Below are experts of layer 12 (counted from 0) of a mixture-of-experts language model. Rows are named router (the router's row for the expert), gate (a neuron's input weights, with its number), up (a neuron's input weights, with its number), down (a neuron's output weights, with its number) and show model dimensions 0-255. Each number is 500 + 40 x the weight over its row's rms, rounded and kept within 0 to 999. Numbers have three digits each.
Before each expert's rows: a language model's description of what the expert responds to; "comes before" lists some tokens at least twice as common just after its tokens as in all text. This comes from a sample of Wikipedia text that the model never trained on. Tokens count by the router's weight.

# expert 46
What it handles: Numbers and temporal verbs. Digits and periods in numeric data such as ISBN 978, percentages, times and coordinates, plus words like after, until, said, did not.
comes before: ".", "–", " | ", " |", ":", "′"
router:450481545525502536500499561491518604579487476457455520472517565583469439505527455441484403517543488472537584510494540505574507469571444495447489469535492472533451447503465449514541461508521530482516508517556500517448511526593520596468484511463567481544520474472525467453528441492551483535532508463539463526489495518532573483452541494533484546477545480494502464491497556489383444565536517475537619471506526537504537548541557559512509554457472552493545505584430499486520435455569544559482556540502497451574528414417445517510504500425472480433493510539449561502417502554482529512488500469541514543482526531488511498483483560451501544470522515447508501517490481554503490508445438516501500423506522491545442476456506494512478468513462460457510501513509512519474492486448432
gate1:493462474531501543459491436472481419512473545524517498466511466557557446554536443467515470455510516576557456548479501525521484512496456551497538527554456478492489556486529461448530489459539490482477465525497510585483498514521510507535471494489450484504497490536492478510531511454513454484534518487512552498470483514462535559535515547528530459471524498503568566485483503543481491579539522547516530564529443477451438478483443435468534514466487573411368540474504541501450494505536472565459523474378474487557519456507430481499465511568474473550504514547544570466541546512510452601532583449476521478450506480521464514488505544565500477464481537457497531514559519471482534511429501498457566496546434550482403467494603509515568452467436441479547494411587492529444543498483475
up1:477472509491542549552529559545468530530523503493543494445545492537530478538486488474581519607455426502482437556428443494492552498424491537518469569459451486513459511452566553505536513388484420535493481584508509528519512469514502520443492504452463543469522529534523476572496496482546486543489532489475541503511480554537546471530458540508455522541501504471503480472436543531491454538489519536505440432475500495479488533488502418433423491504498508419497511502481508600518501530551543511458533529517462441456503472494516500488470488543516477471474500434502554533419531509474588521534604473525451471464507490521522548460623500490480492477468516410512502541526487511525441458498440487465528557447456511469535417476519512498606450462446451524478516492466578469474413445510511
down1:577519498417487469509538474513558540471440487519440500482507497547501446556460492430502480479519427498511532481539486459445388560562451546499493558486474410490464464519489435514460527461467479529460504444474522569486453494437572471514474537525442492450517591512418487434506446487484521488500415503544454490447529485474452553503529511513529540525468445463487535457523495525473469512481419514513534552517511497496484523571509494489507511529432560500469556476457618458468447487576564490422461484463481462472474499546457486456539479426522537499531491533469458487430544518491423464523471478488471492527512503481501498482489464557449537417554510488517503471499416445508522544452523433465581461563552529518431504488486514571460513546545508581538550466456509487516503460551486

# expert 54
What it handles: Infobox and table figures. Numbers and their lead-in punctuation in infoboxes and tables, such as "Members: ", percentages, dollar amounts, population density.
comes before: ".", ",", "2", "1", "0", "3"
router:578553515473460530472544478496510433584498563513462450507542559450411499547472440473543422564504580555471514564484470516454532489462591476450523440512496509510503550551517430560476515451521430527506493520479493454537474457506546431484540501528549468462523506534580514489525467485448498545554498500427575525429474549509555574558511457521511554511464460505507502502481479477429549464519495471503530467582492485516530484557475496552467451604474525505490486498484470551481521565518561486428506497567504528505569512491501452529526499517527487509514486544480505498474495572575458497542489519539489552476480501525426494475462572427560529557511506451460507432517560482519470500480467561507402482496542511530517574465509523503557600488524488503525530526555478430484532550538546
gate1:554482477508387463431555537545463491521543529531536488465498502453522488519519507490402510509501523492506514522449471433508509498475499498503529463549519506475515554531536401514500558535454524538450543440519477527520534538434533526483533490513423467485519551483538475530414471472428494479508426481511455570513501487492533563541479498547460464428462478445496494521542477468474492515519448469425478512473448497451449406516527503518544534447494505538503514445512453532432429499510504579442535457487494539473505528568510503447540508483564563446471505536557456545488516549545473441465444365540454439465516538492590514481492506526445501550481517434497448497518504437478597553460447488484424497479592523456456516423502535536469503477456472537509524529515539478480546478443546
up1:482512462548421517523464436508433527537528488439570541469511494477532468555515505418548595477488541522474507456479465425486516555505541513508442524521443492525531477473442451468486477552490470544495488440538471501484489451457491540474562562512481545500463533457474561467523497536455490467439396574492499524480476535545422534500478477520472447467552492558511493615462475502608480487481541506410567495504477550486482523492528459524514512532536514508504522515470493533453491488573542508426521458477570554460501569626490462450477439553517534549531466541538506491509528472519493479511490471506501452525548457545531545517543443532508444428473502533578584475491464524470489474466489487502471558510473540435526475517507456527459538529495446499480532465520576466406483417543527
down1:508515466573511518519515478517510496528463536533539491495449541533491477445486540507455453477435481475526559525531514461535514456549500534474484471375480475482499543476486495473414508487447525458391507472497481512417537554438504505573557536501422535553421444520498398481549460513528468458431532494514446678523516481515528521488468509492472496553557546441500502545524475487488473495494454510483505458534525480465587519527394464477464529412463516515477499524491499472411526553499481595496524525484453485547480521520530535502478496512472444479463481488509539551505533468483436492459533467427514482434459503502500524550535452524553537436490513532502432491506450565491478536533467537498609474499487557533523535484424499472475530486441453509491472548415497523505538490526478

# expert 33
What it handles: Parenthetical numbers, scores. Opening parentheses and digits inside brackets or score tables, like "(born", "(6–4 A-10)", penalty scores, percentages and non-Latin characters.
comes before: ")", ") |", "0", ") | ", "),", "–"
router:486519531522492591586522436456431495464506514541511547474508476499533487518496599466482515458554487500425500458479449518556467445495493588480503496465483475478489493498481504503478501441436501481568529549489408511560543576491493516455500479486517485464534442556530532508536440478479449555529574500484451484528475499558535551554490459522582501503500505485551458493533495448516480542462475481519467514496532542491479481415452482445595454520464472519404476450530495542452491576555533483486498420554585557528540541531561468537491516427545438453491545496520474472582452528473531472500472457488523542513497596526510528443510520442573517532517541470566526477461464524484512472454453511493398465528492474470548513515503526543525523448447486499495445567579431542498420499502502
gate1:519458482564505453449570487580487473477453436468466509570544522469514569494567480421446462521496522505521508458523490516522541474508410434499546479483509489474529531531514524499497499550498449531546481487458527463476550444505498408500538500508484519509505543504455472502519480482412448466495530518489539572492549532489424547504512466514443485534434475588460509466514497533479456567466447484501506540464526523509441520481486496568477481504514517530518487486453428566429431455565497479458576534421513480544467519558448528512525517508557471452548529470554450515440499458540476577487477505561438468539418511414521476560549467488524475549464422470368495430495465481493517523550520597513513551558495504438476564499539529487519564590484501502498512541532521441489498499491507
up1:519573515481503475511401560479518520541427503504500473447462504478492416476445514578538519461522495508545516523563559520497475524548516522494523569484511487567520517458465437541482508553510520445517441448493439537442511585498497541526485471486515534514518489447477549510404490490485515501513450487484446438545459446509513466462438549512550492460563475442507524478484553529486550444529540490498555513510440447429589442522525564459533511453413547494519543576524509477515530477422520557553431474545400499487555431443483459521510530534448531468503507506475505423526528502491443506490495487429531526487514473503493486519507532520455508416573495523508458503511558476542502501465554362491539479484583531511477474519572501502497468423494494533470502497479482550575536574460496
down1:536516512500407507488427499521538592509445519497487536510547485502521511506515494490488544533537477542503441561546556515552472485402502463476551448505470485563517459500511554533516541532499454485463437500524496521520493458544469452523491459481507522437522474507543540437475449564492527384457460494485505430537507480483562528529492499430512592505467475479525479530438542454514478485567559463512484529480496490552502542547486443510493564461536507509499478506472442473486463523532508531551542515549452483507441529559486494519563434529468486549454499584446493511516486569599481574488581465505541514478429478479469471508496515513524501526569447476445456460528457570455539530472568416487495459536546592407501424501535470455551529553456501435531513549505540466448469489561425